python train.py --num_hidden_layers=12 --n_experts=32 --router_score="softmax" --balance_loss=0.00822 --init_std_router=0.0306 --lr_router=0.00137 --norm="rmsnorm" --beta1=0.9 --beta2=0.98 --max_steps=5735
Below are experts of layer 7 (counted from 0) of a mixture-of-experts language model. Rows are named gate (a neuron's input weights, with its number), up (a neuron's input weights, with its number), down (a neuron's output weights, with its number) and show model dimensions 48-95. Each number is 128 + 24 x the weight over its row's rms, rounded and kept within 0 to 255. Numbers have three digits each.
Before each expert's rows: "comes before" lists some tokens at least twice as common just after its tokens as in all text; "comes after" lists some tokens at least twice as common just before its tokens as in all text. This comes from a sample of Wikipedia text that the model never trained on. Tokens count by the router's weight.

# expert 21
comes before: "of ", "in ", "and ", "for ", "(", "to "
comes after: "the ", "a ", "|", "s ", "The ", "an "
gate0:111108123130172140149080111115101145165106152167136105177119142169142120106141119122171115123143145191093131149112088097138125135095144074077095
up0:144134112121089142130091096092142155140083113126140150113119115136155126163156147106158173157149123093154119124135097127078148117085132131126099
down0:126076171103085122099105161122174092172136121153120087143122152171124153165159086099113133183143146159110149131128140153119122126155127134172121
gate1:081111154122143111166060126134142120180139150121121156156157128131074166124144136107115142129143164140107144101095124094155138130114126158107164
up1:114151158113132115149167159093122152155119116115143146103128106156148115126173115137144115127140124160149144114112093150129147147155090104123103
down1:136173184104168113156163127129091139114135142133124129150138139121153115104161117135168097144123126099144087119117137144121132163116148158145131
gate2:128111168154118095092110119148143096116146129159135105178128150175111106138138133152077104171136128092098116100107091109134096107121096115098132
up2:128144087147146141124135116132145095091058193139119131147086152125149144200107124182100140128123144126155141117167116120125116118111137123112090
down2:125122112165100139104117141104135104120151114141119141139136111113105155150082129099127115128150146148068121091105083144122122097089108120089155
gate3:122142085126117171138105149132100095150157136127120160150098095125171149142129129105101126110125126127176142108128149109157099154100157097123113
up3:134117096122099127148152123167156135101123093080147123134099081152151148089107145130157098134132179141154135127120106132119148163103137108139111
down3:147119105111162128141142163158114133117113143088151143118087128127175120101132127115125131131112125110137124113120138108119174168111125158161156
gate4:123136125147140116098149117177143110095126145144121137151128142112196110124125124114128150165116157159138136086179136110154117124129138093131143
up4:131153101128185154096096114107137106077155118113134098152156138149102137114120124140119053120133168132122116104150092156125115158140146148119166
down4:146152129088103129140133127129170143147097167126147161177146141084103140139149118116145134099128142136139117143142091097125162095127104151131122
gate5:081131115141115157156147111160165109155109132104145131127123145132116170127144158137119142121109108100118147118130153148126111157159101122114129
up5:142150156103153089143135161129144160119162135125130108120126127136143129135089110100143155143138105129157133147115117149091109133140141104155145
down5:144151143119122149096122123109094146156081116084127097098099097155076117136155125118104111142130128163132118162133165120160129142149077141173128
gate6:122141108114104107142134132101097124127107149132138131137142127103128136112100129138096115150112144128086158144108170109156148129152120151114126
up6:127128136109144120110128125118130115112133100109105095122117114113175147143096125128147063133132075087111166081108086089116138181142147134124091
down6:130171100073109138147163101168132126153105136153137164140116107130144107125168104132124140171138070140114115085134092103103102114141152100108109
gate7:105119115061106102102124124166159155103158070177115135135108140129120151145132127099131158133110156112098125129109102122124153118117121146187086
up7:141128136122109125110143107117160150148120150131085118165141136125166149140139144101133171155116082143088161143159144145104135151099140100129135
down7:154198134126137150111082117117122147142113129127094128152104105175111089132121145125112078097135123136084127140137140118132131171112156172150083
gate8:134121104131115187097099106159124047146095142160154128130125134071139126079150112101087122141141140107167129158079160138086127094075127148099094
up8:096124124107171145123121148116113138128135129153121176116176120141113142132085130171111138124134133128137109071121107131118143123131131108098090
down8:132127119136151125118156146134104124138088149155183136128107141093121092170130146091127117124108115130106112118129170102130112081123133093126128
gate9:105108123118146108106113115101139090151136096123141104155138111123156112133126173124120133125152097152131111141121154108119140146145116072099119
up9:110135118081160148166150116104083120090097144171120154122133128100119143134132109171106120135142128153127126108140112118125109161106117072090101
down9:128143140125107134103101171109138146147124144127147120149122115089113130136123094141125127115107150087116148089133124144150121082112124117112186
gate10:155190132113160107105167119163165151149120140078126146138135128108130134127113119135154102149158085111109138142142181151178109119122108132089135
up10:123129127116175111158151130124109134114157122130133101135106122129129175131118141153107157092110146134160068132110100105159114097146115102151151
down10:128104133082145146165119126141167135124106108117101117145146099157135080099122117135140142100125101135115141096138130103135125132115159108144170
gate11:105115149138104129112152091110131140098154167116111125110131110169167121119095139117133066095147178091144150111062150185119092137120155134126118
up11:146149104109120132142119129094090139173161154076156099147145129130112133127140102121127133107131126172140106111142132097130118160131124142179118
down11:160141111177145125127116080173127133130156123112124109133158122083101138102113076121109143145114143169176156114158108125118152140138125154106105
gate12:174125144127131166146111132104143152158116142160115164133119165122152151090138120135111161143131117109167087157158101077109094139130104147173096
up12:114091084171137156144103111135115155125094119132138172128108122131109150117089135167129140146112155168085115131158133128136130122145101136149135
down12:097098112146133189118125161166089109124114134107100153102110167172136117160135132119101125075133159081143137108118122139148121109146112152128116
gate13:137145135148156092104151108087122148160157145130078130084111155151111137119111141127134117159141145109142091175145118123164095098156140119066125
up13:158127146098091125142103152134138099159137128117158124085124156149102115166139134097128137152107137141101149151104134092154144105144124114123141
down13:087155161139171092116108069129119111157145175092100123110116133115095136154098157182104103117169064124174127140113141133110122123125157146153120
gate14:105084135110072117131153130127096147153115144135126103135121171173143151128133142132130139119141125155136140093092142104149148061155140090128122
up14:100168129100120157098173118160146123141130125120146155144116176122127163167144070108119140142136167103067142191122116141118114115089128118130089
down14:122124090138121157158076133113110127105130169132133123095131169115167123132159139138157138124142124165125107167097193130129151117130169091164052
gate15:117136126132134128129136125121125099099088161137106124127093147139133119079120148144140080124123125173078085140165120108101158148130100175087082
up15:154128114134115123130096114124116108151115122157159199090081074160166096137117114138180113115103130122107115133151071113162138134144115120166134
down15:081118130154111124096164119141155139124174146141080094134155127097132171119107143162107122155121146095149130139165135096130103135187161122139151
gate16:111139127155152104117131157151134104126131140196111144137131187130111134136082151116133119143175166122143134144146135130118104110100112139144127
up16:148127101144162099180123143138116152145142105164147135139131153129140126141129126159150090135129099136147154146085140178102140100141152149186112
down16:127159093147150186098151135199135111126132119106070131133132135150073104090142118127106176106190099081115111163134044136125094135149114165110115
gate17:165078183121141134139154126107155164127125118137126131113157121125149166085115129125142147138119159088114142106133077176117111099150131139099086
up17:143130110144125107085115111136110189110141136180129168134132098130076131142063133120160137104127130106162149131137110134152125192046146118110155
down17:139109101153139127127117111120111132166102112076126102122122154120110139176126132140118158146097113141134126141144153142145151127064147133175127
gate18:134135124104136128137166135074116142136150167146146128166110110119118167136139124125171092126134102119140091104171122198115128142135119131100170
up18:111131121134132144122195083153136121110105120151131111122101154128124128106157114131152127100136126152156144121145153108101113141131100147123164
down18:118122134101129126123126128157107137110162172121167101137164161138148129123097117114104174069114097111121110128083099099060124167123139115126138
gate19:163126092137148113100134134086118135129141177117135091117115151117156136106172102116131099123137141149102147158157136150140149117109117138126137
up19:169115124157126131103134097111104114133135165097146137080106120095131138128087124118175125161108124119166111141126124159133098179124132101075120
down19:161097118128130138126103092166110139113140094139114109137138141116156108111141120122072113129126159095159113127097129167109120131147144111136152
gate20:108125119059103139138118154129118134106126115077096138075136164113146100123099153123162124122124141146151159091095139136129109090124133146102172
up20:087116167122109120121115141110150136119077133177096134118081116124139160132160165116140127089123094134095108167093137151148128116158130116162118
down20:122151143120134116136121140140126146139101105121134111146095125138161118122104162113140136135130123126127091168127115145191137126120148108140097
gate21:138158111101121119094107146119134108184107142146128141128127137148197107143173105104086194169178140122122133169154080157140125121063081119122159
up21:097110137184137106129115159158083167131112141121148113131124108105130168139165144150188154118128127123135106112116105157115157126102134119108130
down21:085133135139111091129134185119138149152101097109128121137111104193154131105149069159135126141094131088114103149098143119155109133152165125098109
gate22:145149098149181150164095112085118115139118166095129123156139195118166154162155128116155142123126152131136131125121106137133158125143187151106089
up22:172146114116108134118150111089100129134137125124138121115101133127089144208143093144154091098122118137170102117130143087070133130140153118186081
down22:148119071189116137124145105151089166132130121103133166106145095080121159162101123159123092088141100132122082144123145121131134118141100126126134
gate23:098138175140146150136146106127130125107104154111140152131122130098118125196159102120118155118127166155176133132108150179139144121149144103197141
up23:087129137070126173124118125107127139129082109096142132119146127128183145082117133131142102133120108101163128165142095095143156154109159119158142
down23:118149133140148127087154106119111108140134077188143156150112094160118154132136129124141106108106137139113172143144100085097089144127105089164152
gate24:121123158148123141188110152116155146088104115147076124125150115084139132115151126115138142174126174154127105087120143111131150131111090163095100
up24:126124095155112144101129149096143143122143123129115121085154134124127095114132092101110162120111155134133118140117133099145190143121121074154158
down24:108127099141114076123129138129181135150102160121138132095092147135155121150116126112080142140135143147190117109161128144113123142121100129089113
gate25:079137105084141112079097084133082118151171126147133139111110142137151163047148095080136152137123111115118129108128138097106102177116158066103095
up25:096143117100144117154120120118114112142155112123121102131154130127124122110133114127157133127122171150130127150137139098144140117092111068149128
down25:083140112079070137117129152115110103132094140116115109083118167133135147088161131132145105101140125128119127154140076100073104112089150119125096
gate26:124113116085134143164112159133136104123142117137109092113181117149143144144105144123156135094121137087143116129126130173136172129116098136119143
up26:118099129126104141127137146095143136096115116133147129104087115135127139127113127073071152147116058100156164092059121123167130109124098094122102
down26:094086133101132112135143100166110115139161130110124127112126108106147115091135091126091099112120163125128118118133153160184150135122130173114121
gate27:110153114096117126138118103088098112144129111137094108121116158155122113123084097094142162085151114113157130153083146104144180166137109115112117
up27:142192106103127131123158095128130126123118165150084078085123124120121145156139061112130095166129096152099156090106135163150136093141129139157114
down27:151130135117098082114174120151123121134146137137090130072172111149108106139185171121137163112125083086131144119125119160110137126074111118112141
gate28:096104088130108144091127151110126157149123141120141107136144090158123133154161154101120102138107097155147155140139121115154087117126153137133131
up28:107117135125141122138108089145141119130121140097098117140128169129139129109099088159154138143123162149151161146129146159101129152167140133081177
down28:075136135131120103126165113164110132139147142099138122124132151114110090166100155079126100155106140088117154130150119112128119161095092143102096
gate29:157097106126159092139119143135123124142137106114053133131145108134122131138117141122106140159146111170172139126116135096135132150111150141151169
up29:124106177144159154095117180099110062096110135121133164147138163153134154119141118106117104160116122148094087118101116101130147138147145112082117
down29:151112139146110136139137120121121156139141113133130145099167163149109113120164129156115141148170128131115124136124140132124116115171112138112202
gate30:122106124115101160129130096089076127156164144083134090145144118173132167103093118118125116144126173144099120136148152118172098136093098115144152
up30:111155158143150156064144131151098122151140159163070104130126150103165153144085154137118095133159129124187105135100140161142102120139121139097098
down30:131159108106119141133092137115136125144136138119093135108125122141124160146067090114107134157141152136141157155148150145148146155153126122115138
gate31:146177128091139118186100105131137091154161130128137116119098130130112157137123163110115116102144150150089116124114098179109142106105119153156115
up31:095100117130129113105100087127100131083147144127139158126146081113117114167151120101111111135141151125156151144122098145141104157175140115098147
down31:134136119144083126141146117097105123148147151065119103102122134170158099156121154116147201083160137088127108126168120133117150141111127088124125
gate32:125163168118127074121173117133103113101108120105125106155077117191121087162130110133142139121105118145111147133148173091092085112138160081099104
up32:154116102144127115084155112131156136130124119117135169112127169150099128122114167087125108085165106134160125143137074079123148111123086138126148
down32:145113128084143136171093139105158133110145085125142107120130128095137152108084110139140111107114148096182114123110103113150119101104115142136194
gate33:122122111128113110126105147164100167120143134164151128125120158144108099102137146126151114130113136162105125154133080163132145130113120144115112
up33:130094124146144132104127120097106117164134147175140141120124124174144103119081120134121114087108095120148167120132170124148138169119105117108140
down33:122086157133140126127157149128155149105139091151107130088091141090141173173108089111143088119143088125083131128148159175109116150126143124143115
gate34:159165132119158107117102112115169132107103110144159092110174124116125114111113129156128169093135108120156129104138105137149157158125105091089127
up34:109113121155100156107165119110117113156146140136101156144095155099138160160158146125119117147096167114110134153085146100101117109143134133127100
down34:111125137122136119129116118122131122121120118128114146128137119111125129134130152076128133124126128111118130146133133116108129132156162109128126
gate35:116120085136143140144153109150136136152136189124126154112076136142092141107159117090119135152142091148163149142115124130166119153130143129133126
up35:141130146139130184116104141132104126133107102159146128119079155152120129110139147132158111157106129097129121114137115124156127103152133118129152
down35:081143110104120093076118133115069103163130178122098142131081153100098160125099122137093158164128166131129149144125145091109146143102154127107132
gate36:088172134124129091117087111133142121130133139077112133111098099114074142127103121127121150140091087121152113121158130120181165163129139125166141
up36:143132105130144132102106142113139149180177102108157143118097143131135143109121096119132121108117150116130106127104131151115119186086105110177149
down36:157156121170123118135127159129134081139085135130120104149116108132097087088115139144125093115142093166107163036130140104108147135161140111159077
gate37:153145105124147098175134116107131120139123118149132126137129098130124102112106107150141111144125102146122116089107157095100155106133138141120132
up37:157113105108155136163163131130177154147153131132086119083055131156124155139124128123114116085117167126102105099110112133074136088090142072132142
down37:124131173158152105117144132148106122124130124112103117124129113123135116066129117094121091129110103099134140157128101062116150132167130111142110
gate38:140120146138134147145155133089120122137147121121137173136118122146137128113175153131123136144090104082154098113147116128134169131159121143140124
up38:153137167118150157116082184120136116121126137138158152075131111147142169127124146119129132144121115113137140105151118146094140119098165081105169
down38:144186125124159119137114069134142126184104147099170108153126105119112121155129110145098139147118153129075147158149137111129125135137111098124118
gate39:138074110113085067138124146143138095143125121072168121137182151124109146124134157111125149131071151104121151129126134150141107126106179143152097
up39:124150120148090146130107130171082125138099117101113142105139165140156146171136156118143112116092120135146130123143103124123120135112136190114142
down39:127125117145119121095147089107141125156123137138137142167116159113120139126131132133164149104168094110161140157163140097132162166064113127110143
gate40:072118109162150162138119108103122150139158131134128120160082118139135156145127088115095126106107114104086132177119096139184114121130108122131140
up40:124087118160160120146146169120098088113140115131084097117134105124142134105179150147128118107115118099164145182137099128148066086126101070138133
down40:117165094103107089135114190145124139102102130157154125207166136144121127177089136076100124147154097138144114071122150103122158149134141165177117
gate41:176131159076122137126124120099090136136119179143112136134154126133130109148097160121178166119112107158100111144123112094137105114105200140129120
up41:096130107179169130120102086093117142123098109112115136104092096114131117113079131146163161104125148130120115136143058118089133090128120201152145
down41:140147105133167140136122103092105108117112126100107136124176129136162124145092140126162120116126077136142105107147116150088158112117110128114125
gate42:144135121147165147067180118106147108115093101171167153111117100117097156139104140130084170118116146140135163120143159144152120142129117095133159
up42:154104151137140187111119117143141175140145138087153158123120142146129093134112077135157118117124148114149133152139145120143076096140148156103132
down42:142088154168125116096141119110149145166127114137133115130116125096169092147083098147142109117136148137102118108121163101178108134090126088119104
gate43:129164122106117113134150148158158101152109134124158131117113138155164143100121100113099135172129123134088121127138123150133111109170122136129136
up43:075122112129103092142131129100129099129111153131140151104140091153174095120125153134168110157108131127151127091116127071106143128150146151120129
down43:114127136168125184159123147140104169133128203138135160163142152094141101134121118180133127109139172143149098139140151115120120129108117125145120
gate44:086100133133109131118121115134124125093117111119106138150182126158131183101148164144111082154093142100184145136102113134106137151113121130119107
up44:104157144112140110144159113127122125122101121114102140129133162108113117127121096146132125150131139126128182130127115132131143125101094080131131
down44:133152140113120093124174126141117139110115142153126110131101099156111133135145145123158098127093135155123133096154151112153182122136154116189105
gate45:142121130124130131150121124098157146161132127166132091132102108121104149130105124098125119109106139133140128143159103059083192099137123090134128
up45:129133118111111134107134110147140144194150112103128131117108130127150113154117121112111120127127127109151087111131110126128115095096145124137149
down45:167198130133071136156158145091153129156166133112160153141120089139090137089125113116104155079093101130119113117191140123163135133156146173131109
gate46:108123159124119083145115182140106178117121095117132141131108124144141109125135063142151115103128123107107141128135107090102121142124150162086128
up46:102140108161145144109154144105087103131103131146162144124148115135135112118144120135109113123155148176128123179105112126112101189136144163117148
down46:108104163132107154117123124106118155113113151096154118116136099182141116142104151091119119106125098114105093096112150127127123125096157120195135
gate47:198157167123096107136101104173144132153129141125153135145125127131095136134174123162132144093089130160096130122135085090149058078086120134082158
up47:106137104144132101113143110082107136155156141206133171107131153083123138141122117160162116118102148102106128108151181132141146119112157098105124
down47:171132080148131140104134140111107103159135160107111128129141130100168142150134139129150156143080095103118103097165104170142106174117150094137108
gate48:140096137177112134117113096152129152088184131099140098141087115123169109099119171151122148164107143132099137167123131100063171165152120133099102
up48:141099138079140128147141128151106102111137129126158136157124111134092102122140172108128147128122110127147103121157136126131143160157159124130104
down48:104100165125128130146109114097164111124139089109161133110165090151154142173108112156107137111106101138115154134168144098115121129144157114120147
gate49:143137114128120116099115146158132183099157055137105120112156133138145163115128105130144117158108121140131126178124166104131152138131116118143180
up49:139153137122125120104121090133123123104139079116097135178164121105131111138126115114131139115114173110120168082101158114137159103159129117160154
down49:153139149119128121130110120135117110125130166087142157118111126135115122116159082103109123164066144095127110102141122144107112135155150143103123
gate50:087116120094139107164103136128128138174163143143166133124123092114153115149136127123125126150125115091106090122082123094164118136128131086127129
up50:101092108083124126154128121150163125158120112153120123111142107114127148126123094146127110133154130154119160115155122092162094139176128111134146
down50:140109114130127142099177143159129155194112132182113172082111133111095134120086104141123125101108159149156115126095102114138140128146140073139169
gate51:086135121107135137127130127149103124139105115161154103069085119124144113144089128162167129105123114125127150123095112159127109148148120148153142
up51:114075126121116141112138151109124116108109162127151150064136159154123132143125131121100133149113170157151119129141058106131124165101111133118135
down51:130099111124130094120140138131117133153120127112143092107114131124102105156129165120103122133154146082129138101139107109076152103107174138105125
gate52:140135155116134095155126142101101146137100196127138141145183106119065157085133113124144188128073163160157153153145124155119123139121122173143104
up52:152116141104127150122110138122126150114143135136127127064123113092141110114140127160115172113119080140065163116144113175135128137119131120168155
down52:131128075108123134147072169192194160146107139155126122133110155142163091143083174152129097122113145131133142118125139136101146135133114140178130
gate53:139150081139133094103063135106143122127124121156098170095132126102117110131094119157122127154091113146103151161155156127163108147083103107156105
up53:162076134132144147106154102116113123085117117124115132128105152117121072156154072122147121127126153112117101106154144125118121138127137100139128
down53:162112147135158102115116146151121153152143147149132150150178122116133107137123105130118136124181126083165174119093101168126146128106146119113203
gate54:111109167095144108135165134126107119070136138132132129132112139111134168115111098106109136089139125113148182123152110144149169108150126140115138
up54:105134106149121169165107156126168129137135100133143131120117135176116153148113132133150111067129157146125150117149137114142080098113117140127131
down54:112142085146130140097132134103132114100130140086121128103115096077132149135090170171087136113130168165134148131116083133110144106047137124092104
gate55:155154129111112128136120113122109164092036114135107089152086143132185141125145107093160108122122166134107087099091132154135087142111134115085169
up55:148120131149126139156162141182124138149108123147161108129139135192088153159125165110138098111155130135108164079130123082139115153111133173135111
down55:133099146142167149151136136187138114153170138102137131120129100078104115124096086144153144150140136153199149137108104165108104130097115111134143
gate56:121122142118114102127151176128168167156125100137108129116150134159170153130058119114114165118171119152107079130158146123100116154140128107132124
up56:138167142123106128135149195131098123139140139160108133131114109143159115132119132152111083083136116124135116175133103098122117167141137134110165
down56:098117105128130131079142163082095130120163128167110149073121148132115116098089113134117134106081093164107120122112113131139119090111131107131109
gate57:115120088125132149132159133157146089153115149122136134100152118135107118120129137110127125142142131097156161116153168113134143123123157129086107
up57:121134138148137127138101101143158142141134130125118119126095152144106147129136128098112120116113167132160112123137095091125122158127130151126120
down57:154091169100100107140109150122157150107082174092141114143119147126112085098092133156134176117154095137113118114141122157154088170150102136109128
gate58:174142097154141156115102129129089100126120081135098091125117142162110107093133115136190093146137179150159109140109123162169120152109099089139127
up58:116135153119128121140144127107113135148109151129094166140126128140146147158113139104130115130112158106131124111165143150152151094096093137144118
down58:170102105125118119124140112150152129130117115125144142111121117120111122092112130138087154169104141154159141122152139102143097109138129172119133
gate59:128138122109170110136116156062140156132133138102123120091147158136105091132155143143132148102135120111133139100117095130092084126152138150095104
up59:127141099134107120137089123073179119149188140154122069121138139069109099129165086162129114108094157127154154113156112114113125175105130148128133
down59:111122131105075101103136129137137146119074108129148096139148094129056129117103104154151106132175118139160110132138137129105140126108090109133110
gate60:127111116138145107132099085102103134155103147105107109084126120115132087084114125099128095148167114122072136118148094153080096102114107107142151
up60:135184135140133086143108172137115118138106141123175129132139159079139137118120130122165104134140105156139118113146121131113128122129130103144134
down60:148123124125112128128089102127094093152120060128111168172094119141133090133146160118140130091121098144116138118118153147152131105121088176148162
gate61:109141136131137136126109128145130144155085128133131137114112115174112148118120138108090115125153154135114136153134099119184168104153106123103118
up61:095130112108096152112116156144123160062135153138137142133132114151047098096150127117130132184139136166148091165101112126125119115125132078106163
down61:098132149121102130115134146108139154137118168158102146119147090113094051124091147147121149111116171115108160110139124073122157118106097099131118
gate62:162141177175141133145109116166129135128116147168113139105118132114105118084070138118036089111095121151159071100148120176106099110154114093127122
up62:118134104126139132137141140113133135158095098184142144116134109183142116079155130163139101170124125143125107181116093144130143124133140119095097
down62:108123121106075151126160127166144125145136131128111124148138095153115090137161145156117092169127105115142084143096116109175142092152143106127150
gate63:123138153088119111106122176103117132113115111133160117133168111148125086143088171172169119077121121128162130124159100153152123153119104093103122
up63:135164152132106123102092121139171137129120093109132090101136124125140155113123118165139169107137112138156131105155124132169139171129074128100164
down63:124134134115134114121112106121149114113070110143106141137139100090118148152135167130109136141134118106119099128130150123106128127167136108134118